config.toml
num_hidden_layers = 9
hidden_size = 224
n_experts = 16
experts_per_token = 2
d_expert = 272
d_shared_expert = 0
hidden_act = "swiglu"
moe_layers = [1, 3, 5, 7]
router_score = "sigmoid"
normalize_top_k = false
routed_scale = 1.0
balance_loss = 0.000143
balance_bias = true
init_std_router = 0.0324
lr_router = 0.000405
vocab_size = 11707
norm = "layernorm"
norm_eps = 1e-05
tie_word_embeddings = false
optimizer = "soap_variant"
learning_rate = 0.00275
beta1 = 0.95
beta2 = 0.99
max_grad_norm = 2.0
batch_tokens = [32768, 65536, 131072]
max_seq_len = 2048
train_tokens = 585700000
max_steps = 9117
dataset = "wikipedia_en"
Below are experts of layer 5 (counted from 0) of a mixture-of-experts language model. Rows are named router (the router's row for the expert), gate (a neuron's input weights, with its number), up (a neuron's input weights, with its number), down (a neuron's output weights, with its number) and show model dimensions 0-223. Each number is 128 + 24 x the weight over its row's rms, rounded and kept within 0 to 255. Numbers have three digits each.
Before each expert's rows: a language model's description of what the expert responds to; "comes after" lists some tokens at least twice as common just before its tokens as in all text. This comes from a sample of Wikipedia text that the model never trained on. Tokens count by the router's weight.

# expert 9
Ordinals and function words. Ordinal suffixes and words such as th, seventh, first, that, as, which, same, plus bare spaces before numbers or empty table cells.
comes after: " the", "|", " a", "201", " The", "The"
router:133120104174164091108111090106159096129158133111142160112093118141103132109148093138136179118138159093157109088107117152198129134228125149134140103116139134123118113145174106102107137103113130122147118130113179109120129168116158116094146092114128111113139083116145141172109176167118140154102103115114115107109177106153132120132132085105125138139161127125149137156152141156156181090132130164130106121152121146155143100119138161093126116151157141150168129108097140129142133123137159117102088140084138134119120158093127136137097115144127116132070115136101123153095140113128093136090113126156148091105123164161098123134124138109145157099129099109108140113136120127156150131124
gate4:101117111179078125117110109146183108148129137083138082132128147180109156129146147150128146099132201128114149139083140116129132121130142132136118148132112129151108108139168171080139139110107161141101118121140152088165113139083138106124150140083124149083133127129131133115098127133102123135122077138085136127120109106095132093106165135140151134132083182083152100114107106156102108094119153160114124134157113113155095126176133113125140139158135145142117121102129153117110099134168124121096114098120152124129110094107134094142104080087106159130127135181157116128136102120132101120109152165174133129146130150150128110132116145116125144108162095104156093104128134111159082148178
up4:109108072099128103148067143142171142102116159147151066145140153129148087163161110100131108103123148111165117107123146123069132077126112132108134131088157176062125150142137108154116089133140151155146136121068131112167142092160114147125094126141131139126101107112135155127123106117119156143146119136177103135102096149138117141162101140151150126130157132077122132107135115131130107163143132104115126121141133089103127149143111109161111102110129123135156136136133126176092132137117114111122118148085098110117104126122131105069123146100104113143080158106144162137137096119094138137096148126134088117126119155098139148173103107121141164140127132169119165099133149131119068161123
down4:119133106158068121139154114101118091092121128143112115164127141140123133150150133088161122121115123111122108143110126129098124121195095118097159173087148116086158129116129101132124133161148097106139121153123086127137115115149087113106145103130098191148087101134140127147112145101160111159120093115130140118115116138139168144121141159136109126111121165189089147103139154078082085141110134137145151088137149113124128109122132103165063175122089162075111161162145139140135139141131126124118115122124109129165149152111127121135112110160186152118157152111133099136143096112120146103112127139151075107121149110115108115153077122133082133144135137141146140097132152128102123147079
gate5:143142100124135123130119134098103104125107088156157121184095093149104162142141089129125130161074137169117090086120133095149119137173151138142090157143137173118184118141151116142141108132108170168162127079143165137135154108072119134132147129149189132140127143166114083128112102094146129099139114122125118127118155133171133119162161150113118107096111155107107125127164155151173141124138119127105128139147132089128146086100104136123128137159133141126119101132159132151116111122122095085134110118108099148137113114104106121127136098137152125119116138101139123153132136072121127158146140173130125132119087187126154079116105120118140077116109126101124151119065150096105087118151
up5:122150151130099121106104085097117114124076122140114090128111104165139117128090142147083165127137077161062143105137135070151126125142138094150102147169111092116151162098137121111103136123177165134137121093128138110097124095122131175122104187134120140139161121125096122115138129083131147079165159097158092150104117164092161157155125112144097118128120134177085139119144112151132158127085115120157093113109106099092124152130123095140081128163126129130150137139148145098155151131146130110102129144142120133145116145158157146118139109094148152159130147149135136136133166171102143150117131110160142076096131127135098131140156137140151156109127117144132109181106121102149157151125
down5:159158134138152136141100105126162145135120157101136131135125131114085150111075094109122114141107157114126100095159129172109096142139119123133144111112121114085107110148128158200084107138110129143172139105115131134127122124133143122155130104139226128161153094110120189146128123131149100143113172130141138101144123124114149112127117143171107118142145133096122146140172128139144101132120146146156102137154109137103151125109124129139164139104157120124106103145144119086109147125123107115143133154197121148125178154130128114166130085153129152135114122120136114155130099126182075157132131114125172110173119152154134156127076154097080146116103183113133127119106148093110163154141
gate6:117121112099129138146128109105091131137127154119147132155151132157116166100153079142112120098106170160111128080099099099095126158114116104100192167119122142095133135128140146119147152147092152172135107128148122172152138128140082121137164103125110148082129132100131117112136110136126121157148149090124155170175116142116105136100151097101110126125142102095115119124118140135184164120090130099140156175100134109087079137106138130147174125122152091109138151127114105113115134120101168108114096151144095138128148132171109144103142148142142133155127096157121102135118129146131142142168150162155135096155157084119111121170118120078129115154152136166128076123124121128180116085084
up6:106144118104142097129111172098115123123156131128158135145134115141146094089093132104117127163112139120121124085123150107164166114127095139121103079113137156173102109135138115106126103168143094127137129086156124144098151134118114132192144088110123091124118126111135113132115143178091122089132125123114138142092146118116081156128098129103145128081144072111180108148135182119131145154091089103164145158123149130148108174137079159080130114148178140106131159108118138148154150146119160150113140140087138144173116115146134143121137095175089135085131134150150124168153098113094160096095129106138129113112115086126137140133139125131117134079167142142119127144123098106137104101128
down6:120115145154098155134126169163169132135182130196076158147131081121130123068099142126146120129130110144093115134107119131086135120136138105133076146108139152120137142145136112095147131126158153113138137131138180114102112128134164116175134098162154136130108135153135112125134132115075148107137100165132148137101112139100124138213115153101127142156086122156131141086117150154128112138139139150159091085120128084141159124128120137111103143140111143152107116090140096115142136094079114148129093142109137166128095127132100102135123050170146116106137120122143104149109149157163128127166131150126156173124105176088152128144116163136132110146141147102099135103116136123117131107129
gate7:140100107135141154124090093100139106122122115138102129121187117120097137102165126105147114151134167124108122132148139098140117110118137111164151154136125137155148152114160134137125121102119135155135143141118156138107131109122116117087111131137135091165111137158153127142094131131113141118134114104161162090070104134153114091164098152075119143080073129115146107150137107164118111140130112131077103077159096127132173112102167117126179114094105157126151140160144101092139136106087149122117135117161153144143117146112106181136108121108128094120129121146109087131175114120147125133102104075116133133118150115149122068141171141122105108149158070135169148089131146140138165141068
up7:130137150115132093088142096108139137153105105107182144149122194159098147114092132105120128106114148153146118167108140129157157127123120106107137131131145130081134121154126093079124158139122121139092094149139068119096118164137116145165134147107132108154112132125133155125128164162131092093135190138115185112136163121139110149113128145111051152133161164132146137140122112124112171089129094145131121099163126105099103117146158117091130139123071142077123104139136092139075108162140089122133108124137152133110111095118102129143125111177150138102143159110124160113146078101115130096118151162115124131114133139122111151114121137100113130093146115117092141129086116169148104132108
down7:133125109104168127142141081125153132150141097145134146150137145143100124084089111144155145134112127126114132142141131134130172160119164141134113130127112101087125124175120123147113095151137139123179121142170163150120121127183113088136165075131130112135134190157076105141148140152179134118169173110115134131134134111169118109141166123163147168146121152111088091070089125087130130142137108143103162145132152131126128115106144150078150151121084099119111157099126119094150151146164123132083107106085130147128119140122130098095168147108183115101109174090129117135146070113117106142101129122117102116166095095116133118137133146129112116167140103130125125156131128134099119150140
gate8:110121144133135125194102076087107111109101154135158134127152117145115111084138129128118126156094185117146076095125093115154163144119117119138111137089108100118131117145156154129113110154098130121176147187123106117141152120137090102130123149154141109139107114120103133147147093132138168133100114188143113104092154110102154130135111119069168135100124109144121153124145094105129107095089165150129125130117152106138169134097152146094128155133133139143090157148125113142150139160104168157128108099145130116142109144062178130152155103142153144098103107142156122147115168140130093145138109113140096136151114098166099132130122140116142128109177120134115149135157104133096081100087
up8:125123139152142112081130081144210141128146120133149120119173097141090106150140140100139143134111132144183126112118188112145163133124175146125157118106177098163123142168138117129127139097178103125120122098123117133120149135136101119108131123077114132105137093123166133146123153142118113109161101155142093127156176143121112102119156133126123128118134144147106141147149155100152103148171118142111096152150097106094126110102066156126171127166115134143098161157123116122128115121110113094150135110149159137154115116130129141117078147135117092129122061103094178114141113131121129087102072103097104115103139125090181125101130119114145103132163110131117113141151145120141150108159
down8:170140147084144116116082147141105077073135150096125126078162145136061162125159145130138168116110135110111133151157158095127126111102165153104146106151116115139138127151141130142136138114102127099128150125077115142150143102138143088118128115142157139158112112173132110092140079113100131150153124089151110076154108118064135112134148157136152125091101173130154172083132131081149126148130143142149105143136150129140124167115169145123143149139178105136113136150124112155109121129113132087129123134160103130123128161151158128157134088139092145117141113105118097126127128106103157166128128107108135187094149134124123091097101154145100090116101121103143114118112105128183120117123
gate9:105095107153157096137123114156157156161107191129137149125123146139130161168139116117140120140115140168139097131119161113141153117155194126089137110093106137157151129135133152108126162090120099093156090142107105151126071146127127088115104140137129166128140089091109119128128149142156112152161160137135128123091099085138122118126163130108152186143121111088157121125135153137110103111151088115128091122101123143124102099124134164139127110158156127074111116129136136130104129121143126138128118104118173114128144078143119112169143122141128149119110104128147150135092142215163124077111168145141100106125147143159124083121110100092122155126140143139111084093144111134158167105151
up9:107139115115124179166107125143120148156175148148188112125132141155118107146111118123118131148181123096140130151121175069092100121149147123111156121090140157094103149119146123113166152101144151124113130120092108174140142103103120141123108167130085084107161095131093120137151122111128143115141121167131106094121119157162101086155163148134133147087131123125135142134080100089136161115144102106124166118131099130138126122118110141131120110159106148145117159131117069160156130107087112130130117133108149144166112164120125181123117124117152116143114125110124143156083167146146150135127117138127151096104149118090098155122137164082154075126113116106173097119174158121122164172129
down9:128133149137122123136138138139122141120095115144134123173134176132119094068192187101130132131139130151117109112167147119098141134123094130169116120161146130099121161138138135168197172140164106137162133094130115113116122144171147134176083137124133133121124129133109147105124104094137145121145142147092123122093149144124121163121113128125128168155098106151101128122122152078194116115122126090182143084117110136069148132073130121095147110126109103102148142151100131120170103131134100121114107094117162113148117085111129122092153161085106138163119164124162092139135114135120150154118114156085102132144131149078148117107126123154133102159142082128113146110152122117123121140141
gate10:129099111119096107115143105140145145116095112151162101155112116114116106155151152139154161126114135153163139194108126116140129120117112117162135123088142162147129150119145149110125128171079113100151114145130134172128090152108160107137090170166147062158113116128148132159148116118115113112123152117147115112097107135108084127125126143129110114145164099139116146131158107159160127082114122178124111117108098118162090119146152150143154109128145134157138143137151172140159099126154182138146089180139147091159131101111141064160093132099136125134102112110153133146145160154098153146146129091165108115131108109146134186158155141111146115115128092140071125118121167126089157145120
up10:111119152135082143136129155144175150106085112134133143140146123140069119116171096146121137105121149104126097174124071147127141126133138153142157067129129123141189144149135139110096140148097127142103138062135111157130113093152151098103124129079169122131082149120110153150118108152149096136127105107131146132115134160125105107131105123101139126135147112161185165114094109150143143125094110131147123196141120144153078108123167142157122132108152131116127158154123157097147084160111125168093092081161134118169128120140108095096134122110168142130106131130114106140105122146153143137131108092154139126115137113180144119159143112144123124116127099099116174101143142141148086129108
down10:083151128113123111101119172163147157116111141104110094156154099132084153151147126153117114137105078116114111157111112127140141107121113165122146130098116143123104105103151208169110127153106141140124128137139136164090083104120099132132133123117132151162071116119116121128113090146128167116094170108102159133144118102152117163109112122154133119111105136079129122119112091079171125127102135127136112137105134109125188146121149155109120127082140119124141158126088124148123115136102150109132106130146175118127166116177164124118146090124107113117104108098111110120111144106158145079143132165104127137153124128141113072154204123104171111170134110114093109135139172112117115144140
gate11:131110163144141133092108141109188161103119158109189130115109124115130138136155151119136110125143127129144161145118126146110157120109110133169161155089116104128130131133097093112176110148089174116137106125115160104141163149116140125154142110087123073148150158158143090136108135128109109151168127186085133119157093111127140090107140186118154146102106105136158084121126129160106117143133126118143141100105129155134130165144112117111128120156192110132155071117146139124125147157129133138158155129098141092165093135111136111157152156112137125131158137133119073112128123146145120138146144141104135085142167127197132097111103111095075140098127166091137153110108124128093142141124
up11:136092122103110086126121114179096126144153157143163179113097151139108121147083119095135089141128129143139158097122104098123125128127128112173153140135090139159131105091151119128142129130125103108140161129156137081098123146121185128101126142115148126151111173077129135098088171158166138132157140126090115170143129093088118149126172154095109113160140126131136146127111187117135159130148071156117175144131111110133151143114118129162104093103111122160091119062126117130110115099143143139121137143144120135113126135174173095152168154167131120141121140145139126107138108100133135115105113085080105125121112144128124151115105140111138079133139139098170157094128101161139143144155
down11:133133098096108137154093108165120152089120155154187089083113121137100128144083127125155114140148161108152141113097115149135127150122095146153148163138069164123130102140126132124142168162104126139105114136138115141117118147094141132119103105111124118131168187080098115139133152136132156132145078128113133145125154112169135122115165116142111127140143126100145100132091157106076168106124118179149151090144144114161120155102099100121104093118128139138099141122119132146098146114169155138112149194093131113108129096163148171112132128130113153134125124124125117135142118083125116150125144083094111136116095174112145119075114153128136164141105127073131146076122106135145095140085
gate12:151127163137145072083139131132145141142132172131103141142131139134124099109089075133103120149141127160157085109071111098129115145133148116116130098142153141160095126129132133090110115122149112121107108136125145132122165141147102163104122144157165101124117100155143153167145129196088127161117145120157071134099163069139112122125091090182155099138131116148168161101114148129161138141154133137133142092132105150126163081118130086158140128153117147128142156079108120134164146138164123142130099157117121198122112159114115089152102101111167130082110097117091144149119110115146102114130156090145122161148120158101117143096128117123117139143125101121146121155120139134128144113154
up12:110142141169090128115127102120190130177137120134119128133180101111145136125134136105138170106141137146117136128106126111079172131100115143153145126186099125168102121089120114117119156112120158134158105096089127180122147136153120114130149140105114094140180103102144151105125111134153136127144116140115127120139143176131115107105112162145128135165151133102134114076141144157131152151155135090157116097137118124109167108147086115093138130133125128136106044119135117118163084183109103128085103145109149061147105133108116128124095146137127106132100121147080096157118145126160114118157175124111196163137135124083112139152142122101124129122090123119125113142120141138133103155127
down12:143136151092136119148135132113143129166118100098160087113147129102118135154108125110089077158121114111135115125133065129152097153127094102070160131132123158143117147132102168113100160126125158113096110122107116125160138134125115102104102150145151127136126155140133154083111123122124098134068157119151140147152158157133117134097132135150145159145080109123141130112107095129084155101151115104178117126161131132180110119163098105124120146113088162125134116111141194140113122146140137145142119095171169187135109126099142169139128115146159096135144112130186120173173165148150134148093139114135131142125127125158126122079150148120122125117173143165124170104149096100145115157131